Experts of a small language model.
Size: 13 layers, vocabulary 17749, 53.5M parameters.
Training: a variant of Adam for the experts, 300M tokens.
Below are experts of layer 7 (counted from 0) of a mixture-of-experts language model. Rows are named down (a neuron's output weights, with its number) and show model dimensions 192-255. Each number is 200 + 20 x the weight over its row's rms, rounded and kept within 0 to 999.
Before each expert's rows: a language model's description of what the expert responds to. This comes from a sample of Wikipedia text that the model never trained on.

# expert 10
What it handles: Sentence-ending periods. Final periods, often fused with word endings or quotes, that close sentences or paragraphs, such as s., ed., )., "., plus following line breaks.
down0,199,198,193,200,203,208,179,202,209,196,213,210,209,202,198,221,201,203,217,205,206,196,216,193,200,196,201,222,194,185,208,206,215,197,174,194,184,201,189,206,192,201,24,203,255,198,213,180,197,196,203,203,217,197,176,215,186,215,209,190,208,209,193,194
down1,223,171,204,185,211,205,226,181,232,212,200,234,204,234,180,214,201,209,174,193,191,200,204,183,211,202,196,196,246,202,181,226,204,215,201,182,192,198,211,197,219,211,181,237,191,188,194,247,208,213,207,188,209,224,202,181,182,172,181,199,219,205,177,174
down2,199,211,205,136,171,181,200,206,206,181,192,189,210,169,186,208,189,206,198,202,212,201,213,162,213,180,220,182,184,194,194,176,210,196,222,211,212,218,213,191,181,193,232,194,243,172,197,241,223,205,170,190,242,195,213,186,207,218,217,201,198,183,154,170
down3,187,185,152,179,187,213,205,200,175,211,210,216,162,210,202,192,210,196,166,197,189,208,200,206,204,216,213,189,209,158,194,181,190,206,230,219,242,218,210,196,187,202,185,213,144,177,206,198,221,166,133,203,218,222,209,208,214,169,202,214,163,190,198,216
down4,219,210,207,202,205,164,208,174,182,202,199,160,206,183,220,185,207,215,189,203,230,208,241,212,212,175,194,209,181,207,192,206,203,211,200,212,223,214,195,192,176,184,251,212,162,189,209,225,229,209,198,208,112,215,204,182,209,211,190,206,193,168,215,184
down5,181,194,164,208,197,185,198,182,191,181,185,174,198,192,162,201,190,200,178,182,177,191,226,218,159,191,219,180,192,189,198,208,208,181,154,195,174,213,193,199,205,202,136,205,230,206,187,198,206,159,214,200,185,184,198,194,214,200,180,199,211,208,193,206
down6,185,206,229,229,179,230,199,209,216,186,233,207,193,197,224,186,165,173,209,192,184,205,185,211,184,239,187,177,221,181,196,198,216,169,197,195,193,179,175,238,216,214,256,195,185,205,203,200,205,195,145,198,203,190,229,224,213,182,161,181,188,214,232,225

# expert 26
What it handles: Years in birth dates. Years with a trailing comma or parenthesis in birth and death dates and timelines, such as born July 21, 1989, and 2003,.
down0,194,207,183,220,218,191,202,227,182,237,201,191,201,182,247,222,192,180,232,175,179,179,213,207,196,197,229,174,223,199,200,162,152,175,231,182,228,210,201,194,197,211,203,180,205,194,214,183,191,221,196,188,191,215,201,208,202,212,187,203,190,182,220,194
down1,170,192,211,183,220,193,179,193,189,185,178,215,233,245,201,244,226,210,189,192,227,194,170,192,186,191,160,175,179,187,193,206,206,196,196,213,179,207,183,216,187,213,220,163,177,194,212,183,205,207,205,192,181,182,206,214,185,207,176,195,203,152,154,189
down2,198,162,182,200,221,212,221,195,198,222,214,218,162,225,178,219,162,238,189,178,229,209,209,214,197,206,192,207,193,198,202,213,178,217,148,203,221,232,187,197,157,184,199,190,239,205,203,219,209,214,232,189,197,153,212,204,200,214,167,184,194,214,201,179
down3,211,213,200,227,177,219,220,239,213,210,207,208,180,179,228,202,168,216,185,227,208,210,224,180,196,182,201,205,194,177,175,241,195,186,182,176,194,222,181,194,176,182,232,182,209,198,210,225,167,203,199,210,221,197,228,188,193,181,187,172,179,225,203,184
down4,212,213,216,226,194,210,221,167,193,209,198,175,183,206,194,217,200,223,203,204,221,176,165,167,187,195,192,183,248,198,211,199,148,185,201,179,221,177,191,217,217,201,203,190,216,193,195,142,246,217,186,194,185,161,224,212,176,166,171,184,206,234,200,167
down5,210,229,176,172,190,189,170,190,216,177,208,210,181,241,201,178,188,208,184,212,220,196,169,195,210,202,192,235,205,215,192,213,191,223,193,198,225,192,190,196,183,197,199,210,203,203,213,185,202,213,203,238,231,172,174,201,238,197,207,206,186,251,220,222
down6,187,209,193,210,178,170,225,195,201,208,240,182,195,185,206,208,185,225,198,214,186,183,202,220,210,204,205,226,197,210,200,206,234,170,193,194,203,188,232,208,188,208,202,192,212,248,208,165,203,213,215,204,220,202,195,258,205,195,208,198,206,159,208,243

# expert 29
What it handles: Mid-word syllable pieces. Word-internal syllables inside longer Latin-derived words, such as per in Emperor, ul in peculiar, ordin in extraordinary, ute in Compute.
down0,206,187,218,241,208,203,224,238,235,199,188,234,207,192,181,231,206,166,186,182,213,193,187,203,201,183,213,168,201,194,188,222,155,189,177,163,219,196,189,204,219,210,205,183,182,207,230,194,191,181,221,174,183,181,192,206,209,202,175,193,199,219,189,183
down1,193,179,160,194,191,217,208,220,187,162,216,187,188,222,213,192,217,249,209,192,193,176,192,228,162,189,170,208,201,187,210,209,199,219,193,208,209,172,212,172,198,204,195,200,159,184,199,184,210,177,238,219,180,232,185,198,219,187,190,154,173,212,172,218
down2,238,174,218,205,202,225,200,214,191,203,212,193,183,239,193,200,187,174,201,172,227,205,186,223,243,191,173,215,213,224,189,182,180,189,220,233,232,201,221,194,202,194,196,174,174,213,177,171,207,187,174,178,214,184,195,182,175,230,229,208,203,170,216,198
down3,220,218,188,246,183,196,186,179,198,203,211,195,180,179,201,219,205,186,156,185,215,192,159,204,195,218,182,185,240,206,212,211,185,199,211,162,185,208,193,246,218,214,218,220,232,231,227,165,214,187,198,179,172,197,198,192,192,200,158,208,186,168,214,207
down4,202,199,210,180,181,201,171,165,186,171,223,211,216,182,200,181,196,211,189,168,221,198,205,184,162,197,160,209,207,216,225,173,179,227,190,200,184,158,204,201,215,183,211,173,226,200,174,224,195,209,208,221,199,222,213,196,204,196,225,188,191,182,198,162
down5,215,184,192,211,206,181,255,212,203,190,231,195,173,192,213,216,202,140,177,225,196,196,212,219,168,236,198,192,197,192,189,181,193,228,191,178,202,232,210,215,216,206,203,185,178,185,217,191,198,206,183,204,214,186,190,210,184,192,186,212,224,190,198,224
down6,236,209,170,177,206,203,204,198,203,251,202,172,195,230,191,201,223,208,182,209,225,217,203,230,218,148,197,210,189,207,172,173,202,204,230,198,204,227,206,188,170,198,176,203,194,167,232,190,208,204,209,167,194,231,192,185,183,209,166,196,224,236,176,173

# expert 28
What it handles: Inner word fragments. Short letter pieces inside longer ordinary words, especially after prefixes, such as unp-op-ular, ant-is-ocial, high-t-em-perature.
down0,190,242,201,192,237,218,196,195,204,189,181,161,229,194,191,181,217,189,214,237,168,196,215,213,213,173,227,213,193,205,189,245,213,204,167,185,178,188,188,210,186,179,204,178,215,231,206,227,184,202,211,202,213,192,225,192,176,181,231,234,185,244,221,183
down1,180,182,203,209,218,207,194,199,197,187,209,200,195,242,223,202,211,181,198,213,181,189,212,188,201,236,191,268,183,228,169,217,206,199,196,224,197,231,185,177,186,210,203,209,194,152,194,193,182,195,172,190,192,224,155,196,189,172,226,187,205,178,222,211
down2,172,196,220,211,200,203,191,194,190,189,174,147,208,181,179,230,213,204,225,186,236,198,186,215,245,260,187,222,202,200,188,173,227,187,217,219,192,226,190,188,199,198,182,189,186,214,190,175,172,162,189,222,199,242,215,198,179,208,163,201,193,180,174,231
down3,185,194,215,171,196,184,174,186,163,215,201,187,249,212,208,227,171,201,183,160,200,194,223,165,169,213,186,204,228,212,205,187,221,178,194,213,188,187,211,182,203,179,171,209,220,212,183,209,190,195,229,203,204,168,201,204,191,207,209,199,216,200,196,208
down4,183,226,187,179,194,182,187,214,192,192,221,170,227,224,221,181,203,230,223,177,212,165,198,202,208,198,195,205,201,227,204,213,234,179,225,202,158,195,192,219,227,209,205,203,208,238,203,231,193,162,223,235,213,193,215,201,168,206,192,182,192,198,171,192
down5,191,214,207,206,203,246,237,201,209,181,203,213,189,214,228,195,184,179,160,177,193,191,187,189,196,218,211,244,220,213,210,214,209,203,166,154,176,222,184,198,197,216,232,160,189,196,193,205,206,199,226,222,215,202,206,209,196,204,185,209,166,189,195,191
down6,216,190,206,165,230,227,186,196,193,188,212,202,177,189,239,199,206,191,239,207,207,198,216,213,200,180,179,210,196,194,224,231,195,236,210,214,198,183,196,227,173,199,199,219,216,200,185,190,218,150,197,177,215,220,180,183,191,206,229,216,199,203,196,173

# expert 27
What it handles: The, numbers, ro pieces. The word the after prepositions, digit pieces like 000 and 500, and the piece ro inside words like Ast-ro, elect-ro.
down0,194,184,218,185,168,213,150,228,217,185,181,195,168,180,204,237,193,189,205,196,203,200,192,224,181,240,191,200,186,229,184,190,179,186,194,211,169,212,194,178,164,167,198,212,210,235,199,230,190,205,199,201,182,230,160,156,249,219,201,202,228,208,195,195
down1,193,190,194,210,193,204,197,224,224,196,236,211,196,180,227,209,213,229,230,167,185,192,187,185,267,223,217,202,151,189,157,214,194,207,186,175,204,164,202,225,242,162,175,207,200,229,207,184,208,219,207,188,220,193,225,243,211,180,183,192,172,187,181,198
down2,209,197,188,203,183,135,190,201,219,221,166,221,196,186,189,178,199,195,204,191,165,220,223,191,140,191,214,194,180,181,205,224,179,204,196,202,191,213,229,206,182,218,148,187,227,223,229,222,216,228,213,220,196,191,214,225,163,189,180,204,194,175,215,181
down3,180,203,215,198,190,212,190,194,217,189,243,204,187,210,193,217,211,178,207,183,197,175,175,212,193,175,220,209,232,198,211,199,197,254,215,206,214,220,232,202,191,195,185,213,190,205,214,204,222,173,214,190,173,170,195,191,206,180,163,193,231,172,208,191
down4,235,200,224,209,193,180,191,203,199,204,215,173,232,189,241,198,212,218,206,145,201,174,192,201,187,204,219,182,263,206,198,191,214,176,179,194,230,203,240,224,177,191,255,199,188,212,198,209,217,215,162,196,190,216,214,170,206,250,175,187,228,218,203,200
down5,217,213,212,203,195,212,201,240,208,187,240,169,190,208,196,205,169,183,190,177,183,200,221,210,178,222,225,200,203,225,211,200,220,224,175,190,211,186,223,227,196,185,215,204,221,197,213,210,231,218,213,208,219,189,218,199,194,203,184,191,229,205,238,233
down6,208,173,152,221,176,209,204,205,251,204,196,182,202,177,230,236,179,224,222,261,201,210,209,187,217,181,206,203,179,237,193,194,209,198,220,209,185,174,235,195,212,212,214,170,174,214,236,190,197,217,200,189,215,197,204,231,241,197,194,190,194,180,237,214

# expert 4
What it handles: Mid-word syllable pieces. Short vowel-consonant pieces right after a capital initial in foreign place and personal names, such as H-erv, H-ung, Nouakch-ott.
down0,235,238,186,163,179,241,184,191,195,197,178,181,189,199,203,202,193,183,229,207,177,212,187,224,178,201,173,216,232,210,176,189,181,213,205,207,211,184,150,201,223,224,206,234,204,208,179,176,149,211,236,227,166,192,228,186,188,233,228,210,177,183,199,219
down1,203,231,179,178,183,201,209,164,228,246,228,220,189,205,237,161,205,186,196,226,206,215,155,191,207,240,184,206,179,235,167,186,195,186,173,201,210,181,156,233,210,210,204,205,219,171,214,212,191,180,175,206,217,221,158,219,191,173,202,165,226,197,193,202
down2,172,167,243,180,184,208,197,196,174,171,167,215,204,174,210,211,212,215,176,221,203,184,201,218,189,226,206,196,189,181,196,202,198,189,224,182,184,205,184,159,161,213,199,199,236,155,202,200,244,188,181,213,186,196,147,232,206,193,215,211,164,188,191,177
down3,206,205,243,189,174,184,214,205,207,201,204,190,181,241,229,175,192,201,205,167,222,182,201,234,191,224,189,174,188,184,212,235,210,177,207,173,165,195,168,198,212,203,219,194,193,213,202,217,206,218,177,194,203,241,199,210,198,182,187,214,209,195,192,184
down4,225,202,226,207,208,204,163,204,206,233,166,188,222,203,233,178,204,196,214,171,214,198,221,197,236,193,220,197,225,209,205,220,190,177,172,214,195,186,187,234,177,180,203,183,173,228,208,190,227,190,160,219,218,189,221,192,213,234,179,228,209,206,229,213
down5,198,172,200,191,227,182,229,197,207,157,193,205,222,202,170,219,177,194,211,191,194,170,198,203,228,192,230,218,242,167,229,188,191,209,184,223,212,208,225,184,220,223,196,186,178,223,204,190,215,181,205,219,226,230,157,209,191,201,201,210,185,189,206,236
down6,181,201,197,193,222,200,194,187,188,181,195,208,191,231,208,228,220,194,247,202,204,212,209,191,199,190,189,221,205,196,232,192,231,214,225,182,214,173,227,213,204,201,190,217,184,216,209,243,197,175,204,219,202,181,197,181,183,160,192,203,156,194,224,210

# expert 7
What it handles: Taxonomy and species text. Tokens in biological taxonomy lists and species descriptions, such as Phylum:, Clade:, Binomial, list dashes, and "in" in "species of beetle in".
down0,193,226,187,180,211,200,194,220,199,216,176,226,185,194,201,199,218,199,201,191,180,242,196,230,164,238,235,196,212,198,179,219,183,226,184,188,209,176,194,240,199,179,188,175,231,202,184,218,188,195,251,193,173,237,220,196,190,186,186,186,219,236,178,203
down1,184,185,223,218,160,193,184,209,238,192,199,184,191,199,170,202,203,209,221,202,210,222,228,183,168,223,183,173,163,238,197,181,198,207,206,168,152,230,192,205,220,195,242,202,197,208,196,187,206,216,228,179,203,196,200,179,203,202,224,198,205,159,177,213
down2,199,223,202,217,171,222,161,220,215,208,162,229,174,191,167,230,166,208,177,220,221,185,197,205,173,172,209,213,190,208,216,195,205,198,180,173,193,200,235,195,220,216,182,205,210,173,221,159,208,167,180,206,197,129,224,223,175,235,231,230,182,196,193,184
down3,231,233,211,211,184,190,214,208,173,203,215,216,227,208,224,197,189,213,204,205,187,206,174,183,211,222,190,176,208,206,198,202,228,196,179,184,183,232,179,194,212,205,209,186,188,190,174,183,168,213,222,181,207,210,209,215,231,193,210,195,204,201,201,211
down4,175,164,186,192,202,233,237,218,200,239,175,191,178,207,188,192,190,170,181,200,223,215,165,223,192,208,187,180,222,198,236,184,222,213,229,207,199,192,195,191,218,218,184,195,187,185,231,230,158,200,223,207,209,215,184,202,182,182,209,188,205,213,148,187
down5,197,245,214,196,188,227,226,181,216,186,175,166,171,213,198,181,223,175,210,174,189,194,190,188,203,229,250,245,222,217,187,192,205,180,210,195,188,198,192,219,216,218,183,189,205,205,218,168,194,223,199,203,230,198,160,196,181,191,188,215,232,197,199,188
down6,192,202,175,161,217,196,203,208,209,190,165,204,196,173,190,178,185,226,185,235,202,203,210,177,193,162,184,174,194,192,181,182,217,188,176,190,172,208,192,200,192,200,219,183,175,204,214,228,192,196,217,179,214,196,180,225,236,248,237,180,169,185,173,202

# expert 5
What it handles: Place and nationality names. Country, state and nationality words, often after New or United, such as States, York, Zealand, South Wales, British, Canadian.
down0,197,215,180,201,163,180,198,217,227,218,203,181,183,196,241,197,186,185,164,165,175,218,217,198,186,235,205,185,190,193,214,211,175,205,162,181,198,198,187,162,175,182,202,181,211,182,204,161,209,201,199,207,238,197,226,201,215,208,210,206,201,190,203,207
down1,162,197,196,182,191,174,187,229,198,232,169,194,201,219,209,183,160,215,209,206,215,207,209,182,232,191,177,186,208,211,206,250,216,188,185,214,212,191,211,202,208,166,174,199,243,193,168,215,193,208,194,206,180,172,210,216,193,189,194,194,218,182,165,205
down2,175,210,191,224,204,211,162,215,197,197,205,214,200,200,191,186,216,187,193,202,208,225,193,206,215,219,224,194,174,185,223,210,211,188,189,208,211,208,174,187,213,193,174,210,229,170,214,214,157,196,193,211,195,205,180,187,201,202,189,151,219,169,191,240
down3,161,216,241,184,159,214,218,204,158,194,171,222,173,239,236,156,181,190,218,218,205,188,190,187,188,155,223,219,179,183,201,199,240,193,215,200,194,195,171,191,209,162,218,186,240,222,173,229,167,198,217,247,186,203,208,224,188,179,177,176,218,181,203,228
down4,170,190,182,176,213,194,180,218,189,194,199,224,168,204,198,189,149,189,218,242,184,183,233,200,205,208,157,181,218,197,177,227,219,216,233,231,201,202,209,223,188,217,202,166,206,221,247,222,215,203,195,195,179,202,243,192,189,185,219,182,181,170,201,203
down5,215,169,192,225,196,223,202,180,236,200,192,215,194,187,241,211,207,192,195,209,180,204,190,193,191,226,222,199,184,205,190,214,224,201,190,194,180,203,190,217,221,242,210,208,178,186,228,153,205,193,199,211,222,179,181,163,218,181,215,235,165,208,184,206
down6,189,202,167,195,180,198,200,185,161,180,158,194,194,212,204,211,200,198,208,198,177,181,199,210,216,174,205,202,213,201,162,226,195,197,208,216,183,190,173,175,191,196,209,201,229,199,203,202,195,173,206,206,169,177,204,182,219,222,197,191,171,203,145,161

# expert 2
What it handles: F/P word-piece fragments. Short pieces with f or p inside names and words, plus the preposition of and at, such as Gott-f-ried, Fire-f-ox, Saint-P-ierre.
down0,221,207,205,208,197,180,187,184,223,205,194,210,182,174,194,216,194,182,179,170,219,190,180,245,179,215,191,189,195,221,196,189,194,207,195,182,191,227,178,218,185,225,169,222,205,183,229,193,202,193,194,215,205,239,214,187,188,224,187,217,189,211,216,205
down1,213,197,224,210,222,188,185,158,189,199,204,171,210,185,163,192,226,197,201,226,164,187,203,196,225,189,209,176,197,206,220,195,169,163,209,211,231,164,185,191,170,174,193,238,218,203,192,184,190,234,191,227,183,206,185,230,186,187,195,229,181,201,171,236
down2,180,198,198,186,197,217,205,195,222,222,206,202,233,213,186,199,204,210,167,172,177,188,203,204,215,227,209,199,175,253,186,177,186,200,207,194,186,237,156,213,202,202,213,187,253,211,192,204,200,198,204,224,193,196,200,202,235,174,216,202,227,185,173,197
down3,210,223,186,199,175,188,199,209,227,211,205,207,209,218,183,195,201,191,167,182,184,168,199,218,195,215,219,176,207,224,204,178,206,163,213,168,199,193,225,231,217,184,187,215,177,222,192,203,145,236,221,212,231,232,207,227,187,171,213,220,179,201,199,197
down4,225,198,155,208,233,231,200,225,211,184,206,171,213,187,175,205,208,232,200,182,188,202,200,212,214,236,205,220,203,190,183,184,199,186,208,203,183,190,206,198,194,235,240,188,191,189,216,206,215,217,190,208,198,222,226,191,167,224,191,200,185,209,212,200
down5,194,206,206,165,180,180,184,201,199,195,212,235,207,203,231,237,162,183,162,190,210,219,181,174,169,190,206,198,205,213,211,204,220,216,222,185,193,157,183,213,222,191,198,183,219,221,180,143,208,182,211,214,209,187,236,152,215,169,239,202,214,194,239,196
down6,181,204,213,214,221,224,201,216,216,214,226,215,234,221,206,240,178,174,203,199,193,216,177,228,192,187,182,219,192,182,226,200,198,197,192,214,199,199,211,206,213,177,204,219,169,213,190,223,228,190,215,208,196,192,188,216,207,204,194,162,160,197,172,195

# expert 23
What it handles: Line and paragraph starts. Line breaks, list dashes and sentence openers at the start of a line, such as According, During, He, and football positions MF, FW.
down0,195,172,195,197,230,181,254,224,211,169,202,163,183,189,199,180,208,207,195,201,195,212,205,197,201,219,188,195,208,193,203,222,212,221,223,203,212,204,199,215,181,209,206,187,102,163,179,235,206,182,208,174,229,227,188,194,209,183,235,224,182,214,190,190
down1,210,173,149,186,177,182,229,213,188,198,213,208,223,198,172,201,188,179,180,230,226,196,168,205,191,204,188,223,213,219,192,224,216,186,179,221,192,203,187,177,211,199,165,217,308,234,189,203,202,182,171,206,190,185,184,220,212,205,176,187,206,183,207,193
down2,207,156,205,175,193,196,208,177,230,206,179,195,205,209,174,204,214,212,208,205,194,240,191,204,276,182,201,174,184,220,184,203,205,168,182,223,209,234,205,215,205,212,194,226,145,213,205,253,196,220,193,182,190,203,220,212,216,182,211,200,185,194,202,189
down3,180,185,228,179,230,206,180,225,209,209,160,214,142,215,193,191,220,169,232,163,198,202,197,183,211,195,183,169,213,217,195,203,197,194,200,181,242,202,196,212,183,172,250,193,132,204,185,179,205,187,227,188,198,201,231,164,191,191,202,222,188,213,196,158
down4,215,199,203,186,203,204,199,215,218,183,180,182,240,201,187,210,171,224,178,184,227,178,212,168,230,223,241,181,238,222,187,186,195,201,203,188,189,189,219,211,188,212,222,191,255,201,200,224,209,213,186,170,157,209,195,145,165,201,197,199,234,230,191,227
down5,221,215,184,195,190,209,200,198,206,192,196,218,203,198,190,211,194,185,216,180,212,175,201,225,200,212,189,221,214,222,209,204,194,214,197,204,188,203,202,177,189,187,156,186,273,197,195,232,179,198,186,206,200,187,180,239,204,230,182,192,177,219,180,217
down6,201,206,224,195,167,189,227,214,193,177,137,201,179,182,188,169,187,215,191,183,222,174,219,227,196,193,174,153,179,187,216,175,186,189,180,199,196,184,205,195,225,214,217,197,223,201,214,185,201,193,185,175,189,220,183,193,197,182,222,218,174,197,211,209

# expert 6
What it handles: Infobox field labels. Field labels ending in colons and list dashes in infobox-style lists, such as Born:, Country:, Province:, Score:, plus table pipes.
down0,197,228,240,181,200,226,181,212,201,177,188,192,203,155,192,203,220,213,228,196,225,199,162,227,190,227,192,208,173,171,181,209,155,187,193,198,193,187,204,222,250,237,234,212,230,206,183,254,210,212,198,217,200,218,170,192,221,199,227,217,197,210,212,234
down1,203,183,215,189,211,236,206,221,199,163,172,200,192,208,180,191,184,181,200,215,169,167,176,177,195,186,207,185,213,198,165,207,189,188,201,198,223,204,218,199,181,192,223,216,181,194,192,218,178,185,203,188,152,192,218,179,169,189,172,220,191,209,213,186
down2,220,193,211,200,231,223,199,187,184,201,203,201,228,176,215,237,222,220,215,202,187,211,208,180,202,191,195,231,225,248,185,208,198,172,243,192,226,179,190,207,170,197,203,196,276,195,142,179,225,196,203,210,187,186,211,185,184,195,195,212,214,199,196,207
down3,184,182,156,200,225,215,240,200,221,182,215,207,188,203,173,199,208,179,175,222,198,203,184,241,187,201,186,223,203,218,188,207,203,200,158,188,204,205,203,185,192,211,223,241,203,203,222,186,173,239,221,190,223,212,207,197,198,195,247,192,172,217,161,231
down4,224,184,188,170,211,178,175,237,234,244,166,202,206,206,213,191,172,172,231,187,173,200,190,210,201,221,204,223,201,199,162,162,187,224,211,187,207,179,212,183,216,204,244,195,170,183,190,180,189,183,191,210,180,198,220,218,178,210,201,212,224,204,245,199
down5,228,216,211,216,200,183,197,204,208,228,160,208,191,189,205,223,197,225,235,179,184,195,200,205,224,211,184,181,199,198,226,189,211,217,223,200,197,172,193,147,221,226,145,196,220,207,161,221,242,187,201,205,202,205,175,233,204,172,182,202,208,211,200,219
down6,195,196,226,186,227,203,164,166,212,173,173,218,174,193,196,224,226,209,158,190,203,244,165,180,183,218,195,209,190,190,210,222,210,189,217,207,183,245,183,213,182,160,213,229,191,218,185,225,222,231,212,216,223,214,205,198,196,206,211,193,228,181,187,217

# expert 22
What it handles: Infobox line breaks. Line breaks ending infobox fields and list items, along with coordinate symbols and field labels, such as °, ′, Location, Kingdom:.
down0,195,209,208,210,221,219,210,211,207,243,174,195,167,196,208,202,200,221,191,195,204,181,192,205,165,189,227,213,209,219,209,180,210,180,157,240,211,220,175,203,218,202,205,225,197,229,210,172,234,196,236,207,217,206,214,211,201,219,223,237,178,204,193,194
down1,206,234,211,225,224,202,212,221,218,223,172,228,214,180,166,204,211,177,185,220,212,215,188,189,188,194,192,191,214,188,185,193,204,205,212,192,224,198,201,170,230,174,167,214,207,200,158,208,208,176,211,195,187,168,208,190,188,209,225,218,186,217,188,178
down2,180,196,208,215,177,192,185,208,199,220,187,200,191,169,192,189,219,174,211,203,180,183,196,185,179,219,193,223,229,191,206,212,215,183,203,196,214,168,195,191,192,188,234,216,187,224,189,201,212,214,211,231,247,180,204,199,178,238,186,183,247,190,174,243
down3,180,254,197,234,178,171,180,208,200,197,216,207,203,193,171,208,197,187,215,237,211,209,200,176,221,191,223,217,188,208,209,224,221,179,197,206,192,201,176,172,212,192,174,193,203,202,203,173,170,200,234,216,143,202,195,200,185,209,229,197,211,171,214,203
down4,197,177,190,209,193,199,184,177,204,190,215,224,202,197,200,224,218,221,196,201,210,209,223,245,226,219,211,224,183,208,205,225,195,191,181,164,193,161,249,200,195,208,229,206,256,229,184,235,192,227,232,160,195,186,218,217,192,208,192,184,159,200,197,212
down5,195,188,203,233,211,168,174,217,188,191,191,213,212,197,198,211,189,179,232,244,178,197,187,233,225,179,187,222,200,201,180,219,212,206,217,144,181,169,204,210,192,218,184,175,204,207,195,202,227,165,182,187,192,181,234,224,197,176,189,169,192,189,202,191
down6,201,197,191,229,195,191,193,195,222,223,226,195,183,213,190,204,183,204,176,206,211,200,179,212,195,201,205,212,200,200,192,237,188,226,179,199,188,191,182,231,198,245,201,206,232,190,188,176,199,185,223,179,193,168,192,213,185,195,226,195,182,231,183,181

# expert 14
What it handles: Articles before role nouns. Articles and possessives before roles and titles in music and film credits, such as a writer, an original member, executive producer.
down0,185,198,214,180,193,187,177,185,220,192,268,190,184,225,190,217,184,250,175,207,178,180,218,201,238,233,205,209,202,175,214,192,231,214,197,217,230,190,209,178,184,190,142,208,189,178,176,204,185,211,165,175,182,157,213,214,201,234,211,189,214,192,164,187
down1,173,186,201,212,201,169,216,210,198,188,179,220,221,199,220,167,230,223,181,196,190,220,217,220,184,185,218,195,212,180,204,168,194,224,214,204,203,197,221,205,214,177,204,198,223,150,178,213,189,254,233,193,200,163,164,182,232,220,192,165,172,164,204,208
down2,202,184,212,167,167,190,185,247,202,187,202,175,228,228,182,247,173,232,207,200,187,229,174,199,184,210,232,173,233,170,200,180,251,175,171,177,198,213,207,191,221,184,177,210,206,174,238,190,210,220,199,197,175,190,195,207,204,205,209,151,192,188,211,189
down3,225,206,234,205,187,157,162,200,193,188,186,181,206,235,206,191,232,189,187,190,203,218,225,206,196,199,196,173,166,207,199,194,200,182,197,219,185,213,211,223,200,204,239,191,180,225,220,160,202,206,177,179,183,184,190,215,208,210,210,213,214,221,207,183
down4,199,240,184,251,201,220,168,205,211,223,219,188,208,206,189,214,191,161,191,254,188,205,206,220,174,218,221,223,193,144,245,185,149,192,201,153,207,180,197,180,193,190,194,185,236,220,172,209,181,190,189,198,175,176,195,236,204,179,208,179,208,174,229,189
down5,186,189,190,228,183,233,224,212,217,207,201,208,192,189,158,223,199,227,205,222,194,201,166,201,198,208,167,216,185,179,192,179,213,186,233,237,191,210,177,186,205,200,220,198,191,207,171,190,169,173,176,186,206,237,181,214,247,162,177,172,198,184,207,190
down6,189,197,215,227,204,183,208,225,187,220,219,188,200,160,178,224,201,158,209,198,237,180,189,191,183,181,213,156,260,199,209,231,228,219,180,193,215,198,158,213,205,192,211,196,232,222,200,209,204,190,210,213,191,175,194,171,208,205,193,207,223,217,183,155